From a checkpoint of a small mixture-of-experts model trained on Wikipedia.
Size: 9 layers, width 256, vocabulary 2048.
Training: a variant of Muon for the experts, 945M tokens.
Below are experts of layer 3 (counted from 0) of a mixture-of-experts language model. Rows are named router (the router's row for the expert), gate (a neuron's input weights, with its number), up (a neuron's input weights, with its number) and show model dimensions 0-127. Each number is 500 + 25 x the weight over its row's rms, rounded and kept within 0 to 999. Numbers have three digits each.
After each expert's rows: a language model's description of what the expert responds to. This comes from a sample of Wikipedia text that the model never trained on.

# expert 8
router:464494533489478457492464462509486473478523541488482470531480486513460491488516468513520507523500495485495536566528496466475476495492512503503480512462487476543511493501488510495470483469513488521505483502521522529458467508483503478458518523474522525472531527536515480502479478486525486452525464514465514514472514513469468462485485516516511528533425490525513473522512502490496497478489
gate0:528508517479483506478495480493497475504451505485515493490524538445514493482475504525495491480502481485532546499481527526508507489509501537480490474532499450528504479506483502529540472484489477532469544531460502495495458478499478515523490529490513534511490488516481524522478517504545479522477507470528445485487538471442482533464521486526474484487517479487462497470506502467482465521499
up0:508452464473470508511528501504484535492477496530498482511471531443511510511426495543503494489500533522553441524486529516529489472515474473460505489528465490521491471502484482526486490516528501520492528499474552472530505500493484493508500544488508533514523482508548493515474561533519517481521486506502509499546530512502472502462526495452545468545501529516455493475485520487507466506510
What it handles: Mid-word syllable pieces. Word-internal pieces ending in -ce, -y, -ty, -cy, -ive, mostly inside longer words, such as Pharma-ce-utical, Mio-ce-ne, Just-ice.

# expert 48
router:462492503487504465469538481502509507560520481480507482491472534526514511518464520445532515541486476499500466506533498491481498521484497467519542500519466490521483493433482482512464478507510531535459504531543492520525504539528490509481540453490501479461500497522501543509463496540537511528454499540441538498489528496472507498470448536500518528490478496535473485500515452514536462497515
gate0:465471535455498473481469491467482474514500530506495515493522510466503514490452496515572506517495518529490499480555492503489543486484471546501504487523429510501502530511496489499518499518489459503492535523492458517498474497552478511510499506485500539449526455469511496483538547504507509519531489528492536469475520481455525485525477490482524524508486530527491504471500519491449494504552
up0:486502543475470502504475528482480514529467457510489511477488493509506503533481493508515469515516554495541477466507483512503510511461504467502518458476512482506476519491525531455490518515544452494484488492513491511479499488479520508459487502511497484475494408473484500497466549476567537474513493503511489479475484512529519508517533508503525509499511515496528526453478481482499492510530
What it handles: Sentence ends, me fragments. Sentence-final periods, question and exclamation marks, abbreviation dots, and the piece me inside words like Omega, Home, Name.

# expert 58
router:502506490463493489502527533497457507524535543473526532494499543529458462468452510531503492455532522469479463501497501496544545501505545490460516509484509473526538530522525513503501490467494514478525493500491541508533519512524540526476472492460474523493489515483515491457475526507480462494508530511500506500468517529483485520505494508487460457493529512482484490524516534544462482569523
gate0:462515483527497494546470520495507551526564500506521515508474530515526482480500494544468497524451507458500477462513447500490546505433484487484546493500475488514477509492560489512498517520508525532491530491503566527486528509452513499512512515472503540476537500527538480501536526471526523526438517479476466485511501481502506471493514499521573466467507496490495504523527477519505483508506
up0:450505477522533513528497517524536556462546514458516467477471532477533503500526485504502488533447502508497500490465485485495506473439482487496560551495501491510513494530513505498508488453495528517532534492522533536502528503523497474468514537485486557498533506506516523499547568496511499493462478497482480496529503473506495459478475472493507480489471533502513469509571487514519479506520
What it handles: Standalone space tokens. Bare space tokens in tables and infoboxes before bullets or arrows, and stray spaces between words in ordinary prose: "- • Density".

# expert 43
router:495482496497453478548491517575479510488512503480507495458457477475491508491482499506454529471523500482530467552499488485519487482524523482549493516520548507515450484457478547474499524485484511500482516492518467503539520502501488447517499516482512459517529481519470496509491522547507469535461486449456513505489513532509453465501497487442517509514476523488539459472490516478472510505514
gate0:474489489552499476515519501528511486483480520471498519472495500497519483486481494469482516493521552448477514472492529495519491506531533487471494476480492525444445515489503521461480483500537486550500523472497490509476504510517497485511482452456524486545471517459471462521488536518536478463523498489513481479487493509520485496491497527487543466529462433496478428527512490479475513535502
up0:483540499464479500522492516507465499494438459485452488467504483533470504501483450457509508499500562479472458479482491487483513487506486497505490490464518545490459469466518474499506523455514511466542466516516488551497504552543505510526492460518518499480495457500498472498548520513502480505485538514471459536464518504516481499506472536513497499535504523476497516486490488519469505487526
What it handles: Table row pipes. Pipe characters and separator rows that begin or divide Markdown table rows, especially right after a line break in results tables.

# expert 25
router:514487482541469453508496519541485507519475499490511549503501501540510514503493542507518509491544505508483481536491436498511486480512516493486457501545547514482539521492533533537512531491502493470492502511543496470502510519512462484532507515446461485494456501517460473544507479518530456521413460473482490471488530502481500504435543523465508512503538516492504467480487516479503525510501
gate0:507460468525513529480509523470530491520534533508531504518522490497470502499509510500503488460503478487521514533541469491490530497523541513474519490524535495514484519505483509503477502468505499472496499511505502479493506501519518525475467533491515488525517511473492486506510553459493538525563478492500450556469470477510500531455539473494443487479517546489504548487488495495499528508524
up0:501474493485536495469511503523499478480516499539513527507520445532487499508476531497509512519465493520508497483463514505457466506500485442514524505520509480514501531480490498534525511525516561481505545550472497467491486481511492485510520483543486534466507526483481533495490432506479496478492522537511488489537513500486488465503470465524549492508467469522520538503488485499517510548498
What it handles: Codes, formulas, abbreviations. Single letters and short pieces inside technical strings such as chemical keys, LaTeX math, gene IDs and units: UHFFFAOYSA, NP_619608, kg.

# expert 39
router:529507481536465460531505511570478516537494499488514553504503491517506524503507552475511477512552508517495481524480424499512470481541525487496484484499526519471505518471525530499508502512478488459477491498536488484502498505484482501538498512451498468496484520505487497527494484526525509558412479488468469481489532501481503484459543532469518510504489526472535475475491526474500528485498
gate0:467487513497540519519461501459449468499492505511491489482503496485513441491482447512535503523496517485528515472469464521469516510509521480508499500485473457452482493467543481489470523449481510500538473460465556504470498532508519497539451501543487505530526453464535504526458523485498478449502497467541503487513472521487512505455458521485486510506492477479543488532545493529497500510474
up0:510480437521505518520522505526518508482517509542501505506492496521491499494526492479492480459515521502485432508492489538492538471478472487527526484516515487533478497531526507504531517503515501519465469515477526515565485510495481505448530563481526531481480485517503502472494460490478509488520497506482486526517527498514462458521530450527473452522540520502495493493519502522549479512506
What it handles: Early word pieces. Second or early pieces of longer words after a prefix or capital, such as en in enforcement, com, Port, Mont, re in receptors.

# expert 35
router:499495537527505484435515526479477526490479516509490473476509445514519485502504520480547506514498505504514483512532487493470512505494569495501540521501493505501500534464518527460487485496496498498490517518503448468519466506551548501528494533493511477508473521516560486528478543570499487486461518521499520489549458527503516487498480468473516500497476498499496494495516474520506550468466
gate0:495501530487461524498490555465482501488486523553508533478442512502499501510480458511484496457487482492478483549513490497496501517491437497508524514532502460492489441503490503485446538515451496533522521454491518519517511505496486515491493471509513559507503505505502535487499501539457500502522508513445491519543536468495547481495503497552510487537462504522524508554518476499532483474491
up0:512490506529532511528495523515503549515493476478528473519468533532556493511476480492495505502500539513512523514502483481505499503464439524487472542493535473523504537504482469533482478458545483463495493499482519463487500502541535507533525460494487519551532510538514467466557531452479504436511514521510533521520486505538451517494484500483511526500476497460482475514517492515464479504468
What it handles: Syllables in proper names. Second syllables of place and person names after a capitalized first piece, like ta in Antalya, Ontario, mo in Hermosillo.

# expert 57
router:448487510510509482499486451512493486536452553520490524443489465478556498467500483518537512526508519461511530512488462505472477514493460530490485515503475443519488519493528466464481473477476559507535486464516525515509517534478462498478514498471521503471531453527519494525499483486540500450488525477471515491541474497474460514517498490499507467502446489478493487492525489506552468481506
gate0:513511481477466482480481506539489501500522478474507530463481509480523512440467471508518479502492463475497472496510522530498507495492512537477481522530561462466488505498496508510544486509468518534526537505496499524496455505481477475506491491471519550510455536465437499527504546479519460463485550462483488526464515507499464481482503494518503482462538492497553464515517514498516466529507
up0:515484510509530489453472495494493524505528508454512502465533531438497526463510516511497442556509533518497508485492495510497515468511474564454463508498525488494477499502526511464575491521443477519465524523485508514526479511506520510516485481514510534489521492484444470509479490504503500511490484491509505549521578494490482493497544499534526481520474471491493490504535474497538478509560
What it handles: Syllables E, Mo, Lo. Short capitalized or lowercase syllables starting name or word parts, like E, mo, Lo, La, Ro, as in promotion, amount, Ernst.

# expert 53
router:486500513494464478496481532512471485505511528526508536505503512503507486460438529476520482542513475485471515458505489511525524553488499545475527506492470485518489501508539511473467508471478531497503480482489491504534481486484529516465497535475482480479500476537554464518520524519489478469486532510480519486525497506534501553533525470470468464534485500492465487471507469525509489504487
gate0:492521527517478511493489518544477512509524525532498487524498524484507514497500513496507520502476477537480492477511482543501518486502522436496509527485534477502485511475450517481556488514499524540483505513533502500485494530539496502473517478482518505480496506498521519512509508466481502491482505531502496505516525521517529492546494526491511508487505459483488493536463489546495506486513
up0:487532504493458499536486522464513515510540544513467520510490513486491530448513490510498535517471515514434482502500490505501485527523516519468478528473496487485479505451525517530503491512517496510476438512515502502458488469498498485499507502542519545499487480491490493525530547502539477512510474525477490505528508484495541492537516489501507495461500499511517486486506474530531528439519
What it handles: Spaces and word starts. Bare space tokens before a word after the, a, and, plus short word starts like f, mo, and mo in Dartmouth.

# expert 49
router:493517463457487538523451486490508520525493514516486494444533523508498506464477500486484497536523487421466539489526449529539491502526497519493509520486534531478485528475554500483530462504459509474471501509500517484476457542467457473509490504467526488451521485539504468440488507498517520515489503452464455497565503505491481528529472487484507490491488490476521544491513455513534460502491
gate0:490461491503510495529522512470479465533467554498533521547494511509473514509505447451511496476486525492493502511509551505518513487453542488530531516509522479554499432484513469497506445495482487455477497467481424449478515478478506460510521495482525465460487501512511466511474495490510448517516464467452501506512502496493497512524495465470514499493490528478494542486503498476458503529467
up0:516460476504509478498460489502469504512445519525501483527480534510482526478495486442488478468487537479513526512498508474508499481488520463539500484522509481497486474506493489477476477475496475477498476442488465423519528471485530433491477526483500472502506476495510485515414515528454466498511493507485525499508511511518465526528492453504515498484503515468455536516502517514486499542484
What it handles: Verb prefix pieces. Word-initial prefix pieces like re, dis, con, pro, pre, de that start longer words after articles or "to": re-worked, re-ach, dis-covery.

# expert 44
router:501476518497478494501536536523509503483511443511506488510488477507490479474512520498511539472483468521462490502510511527525492476515487468518530455479477507508476480466504497498518456474446535498475515466538518482513513527469546470525444483444491460529526481510458515511494506516503521475482502501517541523501506534499475531492505504536514462497493500526520530452481537545499460506519
gate0:504500548502504502549511486477508483552505480495510539478486551524483507503516472485503524466473495443499491487502518458488515523524520516477546499508510497524466520548525504493554483461488501568497500486511495491451525495494550538505482501460536503552521500528480454500507484509507488491482498541496525475505500499486531460538451480550490521485530491499487519516453492531485489501509
up0:510478470495535545469524502486458527479505549540530436537512485500520482496490522520477470528542527523505475523490502518512492506471500457516504489460522512499561506502509464493457521548516491445506498513474470492515513548524481491508503505508474502486449514514515521506506504499535510507471508510525485516474490472480478495518521498451505477499483502497484487522532483495520524472482
What it handles: Separators in lists and tables. Semicolons, closing parentheses and pipes separating items in credit lists, stats tables and pronunciation notes, such as (Aziz Ansari); or (28).

# expert 18
router:518487468527553561495540496499494529516518477492448513512526472495504473484491536485483487479505496455483514500466511549515551509549452501512482504497529456518458525528504481482527520513501505481501438482485488512515523479472522503501546474523520488523484458518537519495521553490487504492504486508506511451499480489523508523496485494565482483487536527459534527511478508527474523501501
gate0:504529513504494454550513514486478519512499503520502538511494518499514514501500461516481482486515514493488462490474465499471471491455570486478478481481479544513508499493511479517495461489515478498496482515517553503499497572465512505508498492438454486511512512495437485518494511496442467504505550469485492486501474526512526513493510511493493453492508465497499455508490497488507527526486
up0:534479517512483495476522529523451479487485505511470472501502515535515537543519524534459521472495558519493481462509496521469481483472493517478484482487513492492499497514534514488482456477514491474520502499518484482529519514514515560478509481454470490546472557543476505475446462527513493486507521483476523492522506523537514523486534474459496461494479459507453500531540487459486520511526
What it handles: Determiners after verbs. Articles, possessives and numbers after verbs or prepositions, plus possessive 's after names, such as a, an, its, two, Speas's.

# expert 59
router:509478512515472503457510527508490479497489492549498474532497454521518542533549521458464443523514543494513552510492517486542508483507532531506520407469496507496471487506485516506461495526503470519519451465547489465487515482515528466497521504501538503544479510466537461473473523480486536478506471536529507499510492481482482480505499513507489522503500508476468502485436513455481479480491
gate0:478497480497533500516504470511544483492487508509448513471541538482443497503544466514556469501487490487502506460522468528506521516480544507516493493514481524498489517542592505484456452497505490491486511532511543481491481470498490491499498518479545474535506503520503484506482526535456484464490471492505474464466492459489493536534502507480502477490514473527541482499519497483490502534518
up0:523485495484483473482456504541470506521521496498505482477502449487475559524505469492508521537551485489538454503496467536478498496499494487497521522517519507511476511478458506515482522491497510536464528537517486459468449487491492514495503488487482477508506484495487519521461444457470529495503544475502516475466491494546533515536504475524524499482447461471480452491515490494538518463500
What it handles: Government and politics words. Political and official vocabulary such as government, post, General, official, state, elected, plus word endings in election tables.

# expert 14
router:543539491529518492499461513523522478469499469496549466456493504476520495480520493497512464518502520515487477496505535481463511488494508516533476491487503528535488476488526546495460513475540464496450500516494522490510498489473473490536493448496500477505440490473478486506503520538478550534525474485521484545483528542479510502515503477463513500489509528512522486548544451443526501524551
gate0:490489508498491508464508466471500502516529458456526527451488490446454481510479502498493507499565497468481519519471529481544476529530525523488566491488509532494516471509464498529521505514511479518504483492547485473434478515512511501469502509435488516496492496511497479505489512524532508522500475474486547501500455471505541537504516527506478552480508527520469530501471480479490496504479
up0:540521532504476500468482521481473501493495504501463541535526536518484498440517499477505532496472463520538448482495461559489488477462559478468486500513490505495505538489494455460543487534530448514536545476494522506495480483477493500511511512539534447503494484523468521532466482454510515456500479502527455493508524490509556501492540483489481485504493461489490515495547479521508491484480
What it handles: Im/am word pieces. Word-internal pieces like im, am, er, um mid-word, plus raw bytes of Chinese or Japanese characters, such as unan-im-ously, fen-am-ate, Chicout-im-i.

# expert 55
router:482477522453447470496528492514457518481493514503491477527455473476501487475514450504495518555503521501512541525513485500511497520493516475493492530520459462550534533520516501474508508471511501533542462460529507530496517514515512466467499464518493447558430467471525515531475504496502535471510494483487511491495502514528473541521494505511497542491462488540478524535472471469521517485511
gate0:436548485470543456533538547472489467556489541526523542496558535497509480482517541532504524491455517480451530532536506494463506538521510491509517491486518464478513513480475479506563467479510521498494493497477515495523476530505497503479506507482466516497495524484489484434504508542504488541468449507513505440524514494500479487545509516483506484500491490502503528547499548483466529529508
up0:479497514471491506514449491516544486514534471498535533516462488491538484505511484494485475523536489493525491464466517511495458512521452516516507515509513501482494497488515544496459506553555519494538525497488502476483479459474506440506528462470507486511515483540510505480488484502453491497523474457535503493488491460487507477482545505522549479473558460499487503487477491475498489485518
What it handles: Capital initials and acronyms. Pronoun I and word-initial capitals I, A, U, E beginning acronyms, Roman numerals and names: IUCN, IUPUI, II, the I in "I Am".

# expert 62
router:506500511474480497464519530462477491490522498496516541490515533516487488483441510466448484502516523473514467482477497503535486517529501495505508510513504471522467488520500526495520504486476488489510506495509522477520488474470546534467468490450463510512468516501501476438524514538506457467506510510473517493522500495551470531501457487480444487513491509458503500514510467564496497526478
gate0:539517537494533523475519527460516503512502520512495505510525505474507515488499511452485449547512484546504499504523496470461487519514541520475501493534507499497512518482554470505502451531509505495494503518470496518516508540418463469495495436460545527554498515474488532520538485539548494540474498508508499493507537455466492494476491480456502481490510479518429482492501473516484497453526
up0:521483508510556476507533521514507494497485512516494506475492516494469490530521511485512480535456481516507504474549487499513470517473471527516511454485530494501517497562519518535483512497495504487503533533516505460534505463488528478463458509506499494502515531444510547504488436459499519492541484524503494488475529494471511503477508476484455513511525485516432504477452503502465500513461
What it handles: Plain space tokens. Standalone space tokens between words, especially in infobox labels and table cells, such as Current ranking, Years active, Shot put.

# expert 46
router:542450481493531505545477484504472503533540524491473507482509515523483491497516539477471486513471483528465531510505487515499506482500510486560514460514470466475477483488531507463503520493453526511458491511481507464514495461479521545507516508491515507516515466496480525530495516479487511495530487514523482503492507560537485550521509490441479460502521505500533512528504534505522543486535
gate0:509473554511480535519544502550490476462504508517567510487485516464522422514519512501486505476468526530504508519529540477523518497491503474524462545519512507513497515524522460502469492492515485507513518543529491482527522510525510512468492523518535507488515458533504487489505550529477522481556537482475469502538484494475498496477468454487545513491485498510454506471484473488544491498518
up0:506505525521488505503479520473510482504492516506495530509466489481504471492518503481499508466492473509477530505501534476482506470518528474498461545496493505533479462500495471483472520511490510483539474534501494507491496487516480484516485516500513446514533476556512463485520517551541535532525524502496516485495494459501533477485456509478486479479447507543495544485523520487544489463502
What it handles: List dashes and delimiters. Line-initial bullet hyphens in lists and infoboxes, plus hyphens, equals signs and pipes used as markup: "- Author:", African-American, = Title =.

# expert 20
router:521525480501514497529498499526485521546484528510521507499479504529478543486499534481464471517509481473493475516472437470539463504507483471436500441514500503501460487465505520522485507551488480510489516478535479486487480526534485482522484558480469468549523489507487490510496541524510468522442492506492496494515546511488474478484521474521500505522463527527473499532464528541498500505472
gate0:530489499507478539522529516497483508486500553474499557457507520464490494521513484512550538476481523464500467482495523512501513475498484535468513525522511503488496499498505534488492494508473537466536526529465502549515526488478526516518490478524492564489492517496491515470459510513505504498530491501533462470504491493474533515538495553474461455477473536482474528494452538484472499562544
up0:514458492516503495535475488548516537494480529461500534503465507516488529491486518515519510454510559504484455521534514505478501465474497488463526537534508446472521514534534464503561495525527527467515490492486513496469529512505478492486509477531505557491518478490513442476498522525569527525518540533473471481455480514467479512450521517511474464496518519501461448520520478518500484509521
What it handles: Line breaks before headings. Line breaks, especially blank lines after tables, references or list lines that come before section headings (===) or table rows.

# expert 13
router:534517453505483493500482495504492455455480482509523534475557458467492494477488489519530519476484436492498497507523479468480481490452555504542466461513470521493489494471457501503529460510503459535472486490480467510500528502502498487472456451514527507466473514462493526559485501532498516494487473527445481523483515480506481498542525490549512508537532502536554489548539476504523512493514
gate0:514512498475517522462515494493519483524480488480476493500492481534471519514468518469491466520530489541501487515518529477436449511489514477557508468483478529505513476507578484471544470497563492500462499505505550444477495486450502500495470511482517446526503514447544533503507537510495490505469488462498439512487513529499479507503468511509559532525474485526520497523502486512511462474434
up0:539472506464474468544542471538541481505512526506492450514496512452506513500531509525529522501468498526496520500525493500521537503493463523487505516466506516450499464496489524495536514538504446499521457504480521480561499560516502490526520504519488521455515475484482454461496489483493509483461533503455482502474458485493523514495456512491444493526475493475490484481455514456494484514522
What it handles: Consonant-cluster word pieces. Mid-word pieces with y, gh, ach, mp, x, often in foreign names and rare words: y-ach-t, Shan-gh-ai, Tok-y-o, Bhatt-ach-arya.

# expert 38
router:521463490466521496516496496478513505493504537493442466463523457484471495496473514485519508537466470508487513511480518481486480533521498486529489493525513481443490479526505539480497493506484522497492537485509485505496495461479456498508530487514526478518482441529449510536510477512550508479527469489517493517510516546537500548542472482453520498477520497503493471550542482499549523461530
gate0:497497461494433482462496512482495493533502557522513514482524513482499484495531536501531451505493542507510511510495490515488491518491532463476506473502489490463521503496481503534469471499500430467531434511540486500479506498538529478507488500505465478473513473462490491497503495521497559549477490514470492488500476487505469509492460470523524534516538477483424515462489459478509510516520
up0:519481490496542497553510445490511503486495498487494448495491504494516509516504475488469548471511509468492483481490495498548558515523488531520494491465513484520471543531496488506527513467473540547488517521468496508486498520502480510502534503511497509526485472518502518416478475488508492464496523490475525507463540510524511460528498475467473486483480482499525475499508517484500506520491
What it handles: Hyphens and ro pieces. Hyphens and dashes joining compound words or page ranges, such as bait-and-switch, long-haul, Jean-Luc, plus pieces like ro, Pro, Bro.

# expert 10
router:471508521508478490543501468533477503514476483508522508462511466483501508497513497546513477481537492474542553533495508513468504510474491517507508508476516507511538521514561523501490509516515523500489475500458479532473468473488476488486503509510493500453488491517496523510492471450544531498494491499526506485437515519474481497443497525529534499502507495462560502519566530472469488530492
gate0:543481493478460468492514521489470484530542523487473467554523510498470502508509526534521488521499494499488500490497479543487554492490467515481496513486472519485470487529499492523470498495488519540458480514496528479536511486525483477503508512517516535493522483533491502496535494443508452517512506548465496530486531528487503513489474487464463482512498505518448524511497480504481433506511
up0:481503530472567482483476507457470501515479512498496522528454494503517502513549489494430506461551480497480461490465478489540476492461502518558444484509508521500484532482481516475515483476519475533485484508506483506464505476470514481510487505487508529482522507476533482550462492522535511443520501479514519468539477475504569512524480511542487550508526496518490481461538480462475508472489
What it handles: Mid-word syllable fragments. Word-internal syllable pieces like tra, t, et, ne, fe, op inside longer words, often in descriptive or biology text: betrays, ostracized, flanked.

# expert 4
router:485472502509505490454461490504514468480483493501520518478493469493476517518519499489505502471498510533529539541505517525507463491471454531520509499471532521485475487543482475526496539538518473491507532483524465503485489492471506475483479517510463503493471518523530521505504454489519508475564494522489515506495478496537502478509453487508506531543471489508541550529530459511485494494501
gate0:500492490557489539497536511463550449498507496487456493516503471485516501514501474488505530498509574468490483465517499509472535521480513506467533488529488524492489499510504498510469501510498469511471507516525541471495532468547507512502467509498471504490513506500482482508515490511479487552514458522437470529470528505518476548525488495482503504476493489481558520495498484514509546528509
up0:498503497523453478481535513481526537500513475483508514501503467463477483517511493457495501506490517509514457479468530488422515497512502539487485483561493478476489533501488476531499483514522486469530502494521545493495531452515530476478479481519476485475502488539476527536493527501530463521486519502460485485524490462491533498531529547542485477498459477532494520482488506511529498494514
What it handles: Agentive and inflectional suffixes. Word-final suffix pieces such as -er, -ers, -ly, -ed, -ist, -ation, especially in film and music prose: grosser, actors, shaped.

# expert 30
router:522542495538486464482522475523511536490498482494470505490522524474472497472491466491517468456521478479499434463512514483476495476472504453511529527534490496482540490496504448447534487462525504517515548486484484500518493500512468480564493464526491511483455520470491508528450512457505494537502458510488470505481490544536470489523537514518489487521551522534544528550533527517496485535472
gate0:562544532512493522500513509485484515519507534505468494460490497496479516492510492484465564487548477522529459519542524500491490463515468553541496498498490484476511468500543486511527452486522497534491464489521525516545513505480513522496529463487504494547498489497490492439471534513473479472524492459445534519508490544507491513467491512465492519535469475481521499493497497531465509511522
up0:480496513503498467493489454486532537516485476509506522471441494468498549480482485494479519480488520520518517516518559510514478512506488521500490521530523502445515491508499519505483514543490478495464494498499511483498531497508502501478478518512476493522504549538461512490455480515490486459516484492481500480487502487502511508489508463478527487544503457460507572497515472532499537445557
What it handles: Word-start fragments. Early word pieces after prefixes or in foreign names, such as duc in production or education, creat, ex, Cha, per.

# expert 11
router:480476478519476519539513483540504508479533552472551530519516488498540490531464481557537500449537504453532510519506505493488510526479512543499513527500499488548534470499495507507503502501514509495509488539491513538477490522523468495516476484525471552449447495560499488519496470497517507475464492487517499515481504489474481479498527530507505515510546537499533533490524471490494501537520
gate0:491510515505475533547479489515445525496480488470500497516537528487505488467509471502516507536572458504508478513503497491504490521511460462527471493537500486492479510440570470471501469480511506534488500504509477498478520449521514500439497461501501531496483495507504504528528532457531477497503469501498483492502493492470526538473522539505525520487490506486510509551451496488530484471488
up0:518483469492498559499485489559498502489485498473501508476502507497491489506491502525498465506501462541505495512514563495470502509522509480519488490494484491489484481487535493499543508495495535527498484519481472471473542473504478473527478455536527502522488471521507529534523513467517499521504492503490465469505483499472459520469538468544523497490450486488545442509475529523502507520480
What it handles: Mid-word pieces, nature terms. Mid-word fragments like od, ang, ed in biology and geography text, plus nouns such as species, water, village, station.

# expert 22
router:534476488480500517543460479466494490535535554447499518489464524515530460491451508503504517487473501458471494514511522514551547492519541491456482480513487507512490493492505518532480504466470523517511467467513518543505524501527516532523503471533457508544493480454514530498450516472487520536500442510520478492522509495455502491498535504501526488482522502508502509525501527496480469559492
gate0:512516497503493452503508530490491524477466492522503500502528486449511483524494528524493506485506474507485577484527502498500518502508523525439527502504480477537501508462489477550494461493533557512515496505504503509523491517512502517454505485467507543542492479478503471475521464490443499515511511526526494481479480493470513498500493493447521462505546511501490517429489520496498511489470
up0:496529519528494487498518484511525511526485458464535496476509528481502517519497522519470499508484514505478497461471549491530478510519508537481539485482484491501523522522474499483498537492490500555474501514515522470488516494469465440488478478502514477515484527440472489498541485492486505518520465478499509493529451495459519500462476460486457496540531493518480464463495474535526499539503
What it handles: Coordinates and infobox line breaks. Degree, minute and second marks in coordinates, and line breaks after headings or infobox values in geography, census and chemistry entries: 40°55′47″N.

# expert 32
router:458473494500479502476495511514485480530540459501504469502475536491492506553482512500527528476489474535508460487498540470490538494522498469500510490484481471502491493512496479484528518485480526502474505495530491499539525485501521505546455518483477446513529509539504513498521514497472529521454513525491512508538541542483497510508510452526525520438482517515470475473457483500513475495528
gate0:521530444458504496494525460488439490484489547499481483500499514474546467508467513534552495499537530487495544512502532507513498532522476529500499490481465491443516510553509524508521520464468516522483478516514494508485506480514554516560519457534466489532540449463506465492507506471483484525480490508527490470505512499486532493480498460485508459493539482474510450511520508516508485495499
up0:505505498465459521514542481479471538501477559496442491505498509469524472483465500477519507470514513498484512513514521485499545502491490469469523523492453497482495503536538505495520500506515494514489482519478519497465503471531567480493498423569506477502509471504543522505458514508533493499485476512519479493488496486484515519412500497502552472514513489490549490504459508526523483519508
What it handles: Closing parentheses in data. Closing parentheses after numbers or ages in infobox-style lists and tables, such as (age 25), plus table pipes and semicolons.

# expert 51
router:477532476493475478483459483478521486533515499525527524526503483518509478508512498507480434513467546482511525489496462505461499473503534545513490508478497480458512495505498468492513461522549465501529524471538480465447477486478524484506453515530539509474489545465513498506492507434535488540501484501495516506494516504486532487501469489473521495492475494507490532483475489457464499500447
gate0:463516466483505496534536491495500457463451517491527521504505493543511451460490489504504514470485501458559501574471498503471496496506483512497471497494508465483488512472496516549491486483522535510495546531493467493508493494506525496499510499490514518497512532472497485466526514530495540527504501504516488489506508502499487537505510536505498524468529488524497526528535469499511543484497
up0:484521479535504459546540481512530492477507476514519519527480509488433522492507501491531525561499509477507445440489512450480554535539553477497555531521511477529526500510455503494470480472562484496526509535533534517441501536501494499498470532478483509505488494483525490490494530496496474493503511472494506486496485526522493478497485486489525499471481469505505495531474485438501516492497
What it handles: Suffixes and civic words. Word-ending suffixes like -ate, -ity, -ment, -ance, as in regulate, threatened, continuity, plus words like state, government, President.

# expert 47
router:522487501501537483478521505449511487517460515464516524485523498492491492476494453472510492470496476476524471535538520483486467481461466457489463460492487531534543527485493475487506470483479528507461494516493501486489466506477508488528471477484491505520476527490552465510488449496500476477521481515509517493516490525474467494444490451490480510503483470482514525492510510500538492470522
gate0:478470479465478528494484533491518518484495495486528483503520509453459519492530517492525508527494477487526523501528528533483467490523487475505495489501485529509526555493507513512545548528498542472487454502458448547491484494472509452521455508466492494494474483520506521549454503503464505502496483485547480503511526507532493523461490528502496536465505548492486522524513469504492534489470
up0:499559494510492494443468460491489490434542521507511460493489501486485529499482499479524481474534489471520489495485480483493508502458490486503484519503527502488477476481486493527503497500530491510512538494531514465530484516522488524460485524465496534444455532472527480485499478515555514536500508496455501495467475473453553510503450483511459518490531462509492518472505508495481517541533
What it handles: Name-internal pieces after P. Middle pieces of proper names, often after P, Pa, Pe, like pp in Pepperdine, uck in Kentucky, mp in Thompson.

# expert 33
router:477526503559514472476511479483472501499474498463534547460497491527466500525503538525545518466519467523503554534507508488484521518500504471530519525485479505508488502449522497482512511464480485524491487494501512487484491546480526503535517467512492477448509494453481497529482489473502499476488494487455518475524494508466464504491485444564515478502494485514516471492535524519520508482498
gate0:514498529533452494498498506507555449461489507482514469479499500521511467504489472495523510496481455507512512506474501496520533497490514495524521530521495490470490474519514491484542472550484529501468508519521516489513491465529480463512500524480548468486501509520480504490487533444510526535485491498480517499508533509529453484548470500487512522489490508453543496539513508474507532451491
up0:511514492549504537520495515483535536522521490513527461458484549503489522559524501538467519497445513504518524507500485509496507494524509496453493549501436479456482507535528506519489510530467493522513509493488517494526462505559508524504505493469512480466505484476454473472514495556550540519458506493467529531502523473517457487478506490508485471471443500494493477499466503471507488517525
What it handles: Vowels inside words. Single vowel pieces in the middle of words, especially e and o, as in cheek, cheetah, bloodied, Lagos, isoform.

# expert 6
router:454482523490502524529513516528467515513543508512512558487507455495491484524480553537487517468515469483510526470467523493515500489479522459518531502567493488516491519527469522503518488529497527490514523521506503519487476566530478502522535517515501504471502499527508489533445500482519461451465509510528478511487492494506488460535477506554509527489517498508511536453480545542482517480480
gate0:438517506485553492487520504517480515522491469505495479481521503503502517516522501520484479516478508487516532481529478501568474523471512518495484508531495523449556522527498529543504473504524525508504525501521479503479452533477503511514485526472474477490527529521489526517505498497452498507508495495503473487523547508495496516511525500510529492556464487509528540501506502440509529504473
up0:490462467479540544459484531480451510521506529483461449526527536472510468507479485511521493488482524446485485480488500488510505509500499485463470545512516527501519515474509539521522476496481508565496513484476487533477518468515517518495509564511471501511513506491454491528500486499516531496508466506523499521515549531512502515493527474522523546520469501537471547518520511478538538530468
What it handles: Mid-word fragments, directions. Inner word pieces and suffixes like -ed, -ing after short stems, plus spatial words such as left, back, down, over.

# expert 54
router:501507496494477504508528501508514510535523467502504486486494516525515520568465543477528518505475497478503476514527490478486510495492525488513501493494497489527493481479508520516477533477494509494469503522535515527523518544549484486477518453500485452464478508543501533520480489478493513484430513544488481505457555517538495543476505497469509528517458474521508480522484519507538469504459
gate0:519495561520517515531453524481523440510525500542529488480430498523514492494493469494506504487475497542507482490493470509503496523551499500503453540495487517499509487522489524542492460494493509482513528520483475506508474502506497445505529498491535496471469521501480524517510510498486517509489462512544463514472444533508487501510450529533551543492494527516493467506509491537518472504499
up0:490498495436501491534553463538497479505497471448489526473478548445513494510521525490500497513526525514513521508519524491485525443475488549489456477525505490517509462487481505472484515494479467502519527502492482526520480522494534491512525485549524517487567506519509506474511454489527482519509449506498560461485527478496493541507500492454492469476496519493473478486466524497508493505518
What it handles: Periods and decimal points. Periods ending sentences before a line break or new sentence, and decimal points within numbers in climate or census data, like 30.1.

# expert 45
router:469485528499520526467527462539482498514517465472536485496500521491496482520488519486532518503465490506551453506491530561511511483491522527468499512511471512538488502491518523514531520464480534497485521550497498494523515486491497493498504461498510502512514492489463512497479501558490513470463486482568514481518491486568519550499472513513497456465483499457459522445512532490515492502483
gate0:516530526484506519488568535470534529470465499510493504533476484482498484506492499541485448525467513477495503462516482503530482486477523495480550515533460477484453544515504429488511498527501527484457490520501510502497509483522494509507488502480497530483527498498500498486496526544481485502518531509516539548520473482520460488470468527521503509472475498512523496506489431492498511502479
up0:479473461502499514523468472550462487487519519520488501499512484517536474500510499476525508508535485531492490510493504491459512499489482503514479467472536504482530465462500555498501502492512523510525484498511509492488498519520535488509516500538538473502505480482485519488539496450501486495469494483487489449486523503484517500494538476490493504517511511489502479461491551529494495491527
What it handles: Table cell separators. Pipe separators and semicolons between data cells of sports results, times and stats tables, e.g. after names, scores, distances.